Weights of a small mixture-of-experts language model, trained from scratch on English Wikipedia: 474M tokens.
Below are experts of layer 4 (counted from 0) of a mixture-of-experts language model. Rows are named gate (a neuron's input weights, with its number), up (a neuron's input weights, with its number) and show model dimensions 0-63. Each number is 500 + 25 x the weight over its row's rms, rounded and kept within 0 to 999. Numbers have three digits each.
Before each expert's rows: a language model's description of what the expert responds to. This comes from a sample of Wikipedia text that the model never trained on.

# expert 36
What it handles: Closing parentheses, genus endings
gate0:525489540480548518488477494519490524531504543505468471466515489502548450512502516471499496493523512461517466460522509508489515485471446512469529462462530520493469489504482493487492544469524536
up0:500495501514455497542533496527494512477434476509504514490511529464535530482520460520512498530486520533477466515504510462512489519508558485459505515509492495516540517460534505476473446527499494

# expert 29
What it handles: Name-starting capitals
gate0:532475479492458510519507477494521489491503475515502493510537524476475484501513483501548493515515490480502514497499480548485487489423485484532476507493481508529542509487508526443500538495507508
up0:520538489467539482514488536541505547504495490493498482523507495496527491514479527490489466512488500547494513489507515528465501509535528492450456490543506524514456550494534503546474490483500463

# expert 44
What it handles: Name-final suffixes
gate0:491521500528482518476455509492507477493526511530481485482492479507523501495524470482527519445499501467468513509461455497558498478530486528478497534508525512474517471494520544500508513512525541
up0:500458514481470444520524485516464500488518459464543472482500541518456525461455530524558513503528475499486503509508492525469523511462526524459497498476493460462463499503521528514445507494511494

# expert 17
What it handles: Word-ending suffixes
gate0:471526510488499485518532478499504532517489514501494504481498491519509495506475485506518502520500468472456519506550514470479481473483479531499520455469543462510496528492485567468530524506523471
up0:536498547462499512507464508479523530531499503504465475491509490493512460544477479505470487448515494551514469537523501510504493536510540545489472493495518476510552461521529460484502452527483510

# expert 27
What it handles: Derivational word endings
gate0:518494484503513504504547481508440524530498462518489474491517470469490489492491487477507522550535468474454537513495522465507521481480532491483507492521505518485519489575512529507473509511505509
up0:488454506505461488490503500519518490517502446475510541504487506510480490503450482473520525510501548531492526510504535500468502444513528524521518565460530515501497470495530491498487483536495532

# expert 28
What it handles: Foreign names and place data
gate0:490502528472439504511539476490499474526511528512515516490476507490435466563475469451501524499502488497492469504511526504543525456516460471512487524480480530503558497522514499535461505511459495
up0:495481523469476492503541504489486462519521472506504520486494494493448485532504472457548510456480479484529500522492530506499528487511471486484509534492500509505544472492503511514499533521471501

# expert 41
What it handles: Sentence-ending punctuation
gate0:521526482514508530475499490496482480497471515450513471519500494530546523489467479502474505505522500480501507504517488489482511521531528496497512495501496543536482479535449491480524484493429493
up0:467484515497501488512479483468539505510514449504489535484486486528452512522521477512525516548495494519472519495476493479523567443505482486508506444528464485459505508493578522519528481515501485

# expert 18
What it handles: Mid-word continuations
gate0:500446509499523505457472511507479566538499526510541510532510520486527491455506508506462487486519528477523499520491478456536489535478478467507504529466446471499464526528517496499490483487509521
up0:505471504503503507483514520525496570498512488504491484498522494526494487490527485504446458512499502499529544540507469516503462501502465472485527485478463522488493529519498502510501522513546543

# expert 43
What it handles: Sentence ends, by, apostrophes
gate0:505496491479454527504499501526536520533515516520509549494517492496487500558483508554548495481515546513499486523501554515514485529492496538491511493508511443504488508493458465509540499482497530
up0:499474505529529466511525506522487456472412501485510491462427515494501504476527483488482489530523488498488493468485491514525535519475529504539507523478514526484491493484524502476448524486525499

# expert 11
What it handles: The word "as"
gate0:501430487484488533546536508497482516461469469541499494488467483508505491485524520496440498489476504507522507491466487512485506476495505511526534514496513497495461522472450564538483535502535495
up0:482496498469531514508528476482512465515471484523512468494484505505470513521546502507497495496546448487507493501495536482506505512496521491499530498496486491486488471510533487526467482487445506

# expert 6
What it handles: Titles' opening letters
gate0:491508485494498500511556475500523464496482478520528479491546502484508501480519510484514503491490447501470497520507517503491457546465540482492464525529531500500514482465471503505525554545500449
up0:458529430519514490456505527492454496493552495470510483502487530497521577513545519529513485485534514447493517529499519520489480495474512512499493463492506501494463486470451439485534526496497494

# expert 33
What it handles: Inner name syllables
gate16:496471497518537487528486506487470532526491522517462495523518534456497512535475504513494463481506470479508496526492512550459486507495499481478488501497513526485454484559520473495495491480465530
up16:514474495521490539569544509463505531500511532539518447495503526488486518510503517506507479476518519450476483497520526500487489517517475499459497521514505505479480506566504492472525515486492479

# expert 21
What it handles: Music and film listings
gate0:477498498512498520537501510500492498485487473532466500540441492479475481483462521467489503512458487496484501509497544492466512480451469486470534499456498533530489530499480518494521540453486536
up0:474505459505483556468495511455485476506501495460509469523504495480516482467492521484481547483476454493470511508483508505504535448524441552488502464488487461517512462511529512506525527470497510